config = dict(
    n_layer=9,
    experts_per_token=4,
    normalize_top_k=False,
    routed_scale=0.5,
    balance_loss=0.00488,
    balance_bias=False,
    router_bias=True,
    lr_router=0.000641,
    vocab_size=2048,
    norm='layernorm',
    lr=0.00483,
    beta1=0.95,
    beta2=0.95,
    steps=11193,
)
Below are experts of layer 5 (counted from 0) of a mixture-of-experts language model. Rows are named router (the router's row for the expert), up (a neuron's input weights, with its number), down (a neuron's output weights, with its number) and show model dimensions 80-159. Each number is 500 + 25 x the weight over its row's rms, rounded and kept within 0 to 999. Numbers have three digits each.
After each expert's rows: "mostly gets" lists some tokens that are sent to it at least half of the time. This comes from a sample of Wikipedia text that the model never trained on.

# expert 16
router:491506504478524491475527544502445507533499472507543492551483504520507420507492492498454493535452494508483499539517503485471451519469458467491447468497484488545509494470504479512530470481487476474505516518491475479497440542499504529501443529
up0:489493516477504520501493536476476493496456488518500506524521486513513473479511507480496481503531501466490469502523511515466517510503501531471514549480495484498467501498528507517522516533528523468554527500493525523479507533467533513521505559
down0:461477487505536515504471429484498533476509469506499522510486508503477448504520479515482514535464490499507506471517489468520481472496478485534484479499450471530542522537526507488494515464480462508500512487526482492483484508494494509460452508
mostly gets: " 4", " 3", " 0", " 10", " 7", " 5"

# expert 30
router:496502515492564497516524508526494474468532487497487491500514523492488489490491483499531479466523518511540490494505485526514534486449494488486480439486531520525449487504545494497487481482451486454526516496538507538512497548526536492542483486
up0:531466456438534468524499489541476469481508506514502476519487496547487457502535513523525483504470502501525490514495487479527493513482483488464481501491476512527481468488509534508510460478490460522512531501503491510498520507461457500488533533
down0:502515515460475511500466507527511507544456513512496469520487462486489514482517527493497516462471511516498486530543518509506504484487483526444472528511523491499518503503520465478488504532464488547542445501486482489481491474535530491450478463
mostly gets: " was", " which", " is", " he", " that", " it"

# expert 54
router:545527504499491489463544468517495519512492552486518479507530469517464491551507499502453477476495529489472547527536486535489501497452494542504528495525518492496515517508508452499486531473480525510511475488556507512531522490502521485499481516
up0:476477508508481476537478512506480516480493481516526487536492533484488520506496505512531488518494474492485539513503476510455464531532515461507515462513514473484510524510494469484481534526509507533477495472500529533493509509543531527493459523
down0:490514547449490502507525475557505481503496535489418497539534510507495504485510532478512512487457525501478493484486527551500525499521472544471497522477521497523519506504472500527481486553510509479485516522491437504495518501473514506494544503
mostly gets: "re", "ne", "me", "te", "le", " se"

# expert 52
router:517512507502523495489473492524503494498573516491501507541496499520531508504525512498544484470491560531529493492533551470461407518471478512487506479506495492474502485498540500525540478473485501493527500430530496492498524531452507519514522495
up0:521515483494458491481497514534509487538503493497415510487531544496492524479459500463509532479469484534470472545519501471491520549476477519509514484431497493495494508451519474522503530478481446535501463514496504527505503479547509481514502475
down0:461538484494473474538483521549499488548517508501502534521533514507497490510473501500494481487487495530469529475494508517491497495482495444487518498510519489506495463520515489491489459472526551482542482552457486551459482528472496510499462499
mostly gets: " from", " after", " during", " May", " September", " October"

# expert 47
router:529481538520508464453513519516517485457536485495516486515500512481458517545506486487515485522523526512512502481537509491481542535477495462514481444467485515464496479470513480500541498501468498462491543492513500521531484528459505515507465437
up0:467478552553508503481469515497480471488498526519498522471540527495514497510516489525508517515482459493517508495565536492492522526504484532498509476460478510488532481494503509508567487465477519483481460496506487521564492484506452481510476474
down0:534476527467484504486496502485449488511513498490488497481467520516455506461478522485492480441443541505483454472479520472522518507519492478514484512524508535493504538459514518484493473518558518474518463486530522507500501496453491481506505530
mostly gets: " be", " first", " is", " has", " are", " one"

# expert 37
router:543505535500487512506523484517537513507482562485521520524478496535517478513513523488510506466521538507520500489501484504525457492506460477461493507515526547507487505442496503497506524497524532499486524500507509500462488517506519528482488491
up0:527515486513509512494513510467485528496525477517516491492482491501530505565509502485507500483477492462491488499520474509546460489481449488555519529506486487467481501524527500516518475480495470518464513500501491490472493508538525520508498496
down0:519537527487440457505501508498491501495493495513443517485485511520477473509443519503526537472483481475490513494519507500470503488490537537529539541515476516475484469478513510524501512532503488539502479526525491544513469443507528493460497505
mostly gets: "ment", " work", "ction", "ation", "ities", " film"

# expert 46
router:521499480510563494477490500507517509487543497492507514464519532526502481502501539561539492453494517534528510510458515516456531509477508515522506449497501484511458494472505489452531509518455497455486502451528539509511490528489537526506517442
up0:472492475491522459517498445477493542483503521518528486536520525493506460519504495503515470490471528484542523505473490498483520527521514517509502470497488466507466531496438475476470470497497518513487478525536486530482520513506513463489483473
down0:518530501486505524491505524475500547501536534502511505466510546501502523462505461507508486462491464446503521483492502494519490515469512535480507509544513515557490496536568511506502478502515495528513504475491577486423492497520529529513509512
mostly gets: " as", " an", " la", " been", " became", " named"

# expert 38
router:495534509484549527510472512512415502543470522492521500507519476548466457517497471490470538467478510537522490505475501520487489464512529442476474484500540464534465480512496468512461536495453516446481502462515509503500457547567517529547502468
up0:531527534466479512507459453500520495534520531484517486481470476552545494530513518506517473468547535538490474469445526506480513524474522527472486471538511476525462510470468514488435510526481496512508469464509485457525487495509503489478509501
down0:492501502458504537512516528481530520506494501500501472505516451480502499493483499479516526495513535521514495487464489527500525501547517492480505488516503495514508494540481468482562540455482495475502456528461516529513526526534480504520528486
mostly gets: ".", ":", "=", ").", "_", "0.0"

# expert 59
router:483488502523472520521517555546479468511521504529543484501487511513486438511496540485469499481516480546474512527537480492461471503495469509497425484515521516516481475445493490519542474491484543471490513484506488485513465555488497529460500498
up0:495508493517468552474519541513494556464502498534486471561477510482466510520494492484510452471534508508492480549541516483515503494476475493455449492479467508498495552502504505493520516464460496507489496431474505507530521543492494491533488490
down0:510474508499506510498515476478502485459509491492525505519480482489527521520521531478476471550491483481430479512536528486529466504498514561512479536504507575518504525555461498484478514483501489515489520489477490500494491517456470509489509510
mostly gets: "90", "78", "000", "93", "60", "89"

# expert 35
router:533490505534507500498500502515522505464504510495495528525478516541493505496509557498491517452493528515487496490507517472477469489495497498451471479502539485508507539475508501513547516501497554512515499532504476523422529468554542498518499481
up0:489498506493471487492552516536521497501469486481510498531504542498490443480511487521484550503479507535498490472529490475452474532502517499505472498464514460485512486536460490507474479476518524470505505478482496516468516481497564476504519480
down0:497461513466533526449499494483532512505525537505493457484482512461528516476526474472485513482498464492487475517491486529525552513463504529498484496546484513481493483543532469560555480549467458505483451522501468435495528527500463511482512508
mostly gets: " club", " League", " station", " Division", " Party", " company"

# expert 3
router:483506516473575483490436524506517505537521506535519524504543517491553472478480502534524470500467476480464499526520491503519505482520479503515499473489488552503515512485520544531519502500470529488504484497524524548476483498533508467534475502
up0:518459473522544475482471528466516528556487513489490494509536436498519488496491502483512511483486476521509515509534520518528466506491486494552504509527500491524455497520475510480508478544448552451551477466528486508471505521480479484525463497
down0:519526562494484468494520563556501497479485494465484507467491523506508539514489531488517510520463480505496459496503442478463518472484514517495493520530554513489499496501523518516476482475530504500480513528430518492510526492534527481483483499
mostly gets: "ol", " Re", " Al", " Ro", "l", " Li"

# expert 6
router:546473462492513483484522474504493485475464482499513494538456499471502513557520442485477487544504500517498550557513505523477453545504494544523536492518528508514503481496528496470482476495500542498492518505540495538477499499548504512502489504
up0:530490466520565562473490506484468495472531468532505485481495506484496480482517460476483517505503437469497492530474488502513474535453546520505488489485537519521496528506529474536496497538479487502487472530538519505457486489530501510520508534
down0:491518537484487438488522475486533458529488490499545517527475481499498513514569513502542541529507502530535513491529490511521516483522534517496487509520476532506507479475451501503488504514519511501464552508465483441499507495480526491484466514
mostly gets: "y", "wi", " more", " who", "dy", " she"

# expert 2
router:538493503495478504493463535500523476478499497514473492523492497511528469552500532492485481513496544489536537523518483495459508492487474463481502460496480473512471454471554488528468514510490547483467481513483496507476544516490517482481486481
up0:503493497501478509502492512520511470514466446494472512502474469500481454461463510452465488452510533470493496463534495468497509499514481500507532524469498522483456535484512488495519500500470537502506488538529521516502492526497445523489515512
down0:555531523526458475491483490506472518505535501511505561469488496495513501523513499497496500562539522529514447512478474503464488499513486445473491450493549470518483505474493521499474499538490462482454473512500479488507481495496509504540524476
mostly gets: " and", " of", " or", " &", ",", " by"

# expert 60
router:523475466484534499519501485507479500483492500511503494526488498539507535547512443496480510478514525514523507545492512512487446540510495509463538475505494524511501499516569508458475495502515543506537497513464477514477464482503510509497441499
up0:503506515480533532491475493487526576480479528578493456494495528505510519484517532494443525491537544475465525499511555514475533533562473469504506476464493507508507520500494489467490485483527486528550497487500495493529507503490481499505513497
down0:451481466537508539477507516525450480528492495521448495522490462506498493492465506566504445468470489470485550485512544510481505498467499494469509482477491485493522483506495507486524476562503538525497477518505490543465482496440502513498503496
mostly gets: "y", "ly", "ry", "ary", "ally", "hy"

# expert 62
router:511492483493566444491485486501497488534544522485539541461446518491516435486512514546463497512509497517492459514475494520509449499515533486506496447478500489488513472504510502497473473521474487508521525454571498521507513541508475490519476497
up0:471480484496538497475488471510521501541515459518527496473477528513476460457519466510516510503488525476501533459531479525475459532458508516494494498455493505499516473515520510475480476482480478550525534523506491559491532522533531499471486459
down0:580504487472502474550582517472502503467500515468497461527463477502490488538486497511500482517505502527526481530498547472536494501537529500486490492520501498512481525466481493495516538456512514520507463460518473478533522466526490500474531499
mostly gets: " ", " re", " dis", " per", " "

# expert 29
router:532518504483514502484502476518508497499515556515515450475523517514489491549539491538459465480506497539491531499526484561475463485501473510473480480533518459508520510513503506542481512486508508521506477477473519502532496488494487503484457526
up0:461506473492497483457492462452493518482552504501485500501543493467485470506527474453471517475458507516488509501516511499498517496485476532499515482476498473524509496511521491540494453456538489478487522463501492521522476533456482546451441473
down0:494505492504454476525464501472485515463543476531498466479527516525498517470446499495506525503523489536545482507560483463505476503468505476495513475505494532503524510530497432471491543453471501519521468493463510459488470502549513481495460477
mostly gets: "fe", "ve", "gre", "com", "duc", "bu"

# expert 19
router:536458504496563484499480531522479482473509500502521501504506512510461518497526486542491474467479469548514546544502481510447503495521465495469477459501497510461506552477486528577504525506490545536515449484477525532498538490477479542487465508
up0:556474530522557458490522547489473475477544481509496481489510519513453499499521489472519483522499522533516517503505494521500482539494503503499484481450497513483493536525508556507482506543498508510532503531522555506492500476465456523494484498
down0:490480500473519540484537455497509501496455533504516546479513471517535487451502534507497506477503475497512483507486517507535509496478477514492485539476496519470547506485482518575524475520488519529485534467512495483483533473494534568442482497
mostly gets: " Pri", " Bri", "bu", "lu", "ju", "ri"

# expert 49
router:488497499533516496470477473532512494503538502515463500513498500530530471520468532526513494503492510511536549538497513503485436515467458504457518433463466507481488485510551484512505500486504542495485510505511497489482510524486555511522505451
up0:504549504515498559527489482477487523522506506495515520514537451493512533494509521505458510509489497529544503472489531510487508513482517497474509540480465537503510540505470472498528464480503512479445498524546460473511465471451445512505510494
down0:512497472501513496521526480459512507492483503499482470486560453517443535503482502520502451452497521492512539503549473446499467494468483470521501494472518524502451484464539448466519528487475530531522473521507520500471485495479532525476515535
mostly gets: " the", " of", " in", " into", " during", " from"

# expert 8
router:558502512549515517495472516499471510526535505465469527462525478515562495506489495539509483480463497509470516494507512538499475487491482499499501498488522513500497511488472498454491518497498500502474464478520501543536528482485514521505467521
up0:530474543498475511519454498502519477500551514480479516516482486536518505456499459496444453516463515502491506494517492531483484444510488483521511439450518512520459529527512516514508529503488473489496497517507505511487505537522515491459502501
down0:500511513487493511492510463519463500498458520448487472458507438493483503468447500466512487522521503506466504557513496538501500493515462516504492529507525520493555486552501504495502508475477527524497493496480482492507510445522435468500493494
mostly gets: " con", " Re", " re", "vi", "ri", " pro"

# expert 17
router:488519482456522498532481486521474524497495535493529490491521506545447465544490471446491522472502516516519469503470531511508552427494489462487502493493559477525457468489542455512517457483492499508505534505535487521486506505508515499516513488
up0:514466501476525490535495491498479497501521526507522499477498516491497494514542469501535481458479538501536500521509495503521519506541485460507495526533482519470501494475512495539521472557490500504482496472520509421494514490522552515485545501
down0:493480509543443506460526524497526504463491497514519479514517492509493512502517497487520493478519486499515480509501502482471515530472490527475479497490505492515545455453474458456435532517483542533479470473534529528506482495476512493501525491
mostly gets: ".", ").", "H", "J", "0.0", " John"

# expert 21
router:531522507510498505458458483538465506507497505483567470479504439500498498476479486495545503434516514488468509525517515531459503466488482532495517514509487551526489471478489467445456468498475529465511469519515505510500486538508527524514459508
up0:514493503539511511544507441460498517541497452474502479486494479481508510500484487482519474498532505496480477517531528542538478489517496484519497513485527528520470505534501485496486526475479560484467471449490480479502499486516495533503474480
down0:544480473507495510517519532523490481537487535566479468491493506495471490477490527510479504503434471451486497506525508515499526518459484506470487478464473478473536474514558485525489499554480508536516489522501536499508504499512478479502504512
mostly gets: " de", " A", " O", " I", " De", " U"

# expert 48
router:520516511486503501501494491523526508452513522509511507489517516522457475577481516507505479506504509525506543497489495442483500515475507522530506469471480489502455492479542484522543468521499466483514455505486511491483506537529522547504529436
up0:518455508483536487462480464517517537515474525503533460518534509512520501459513481505539525513493530560509510493475483488499512486477507512497497491499544533498502480490535538536528479514473498517487491495456496469498517452465514489452532478
down0:431484472478497485501511491520553534538455496499474507524501494515487518471490498540491531468536477492545507486500498515430490465520501517456478468476492484484546506498552465480549526501469498474551501512468538489494492499469490439491518520
mostly gets: "ed", "ated", "ted", "red", "led", "ved"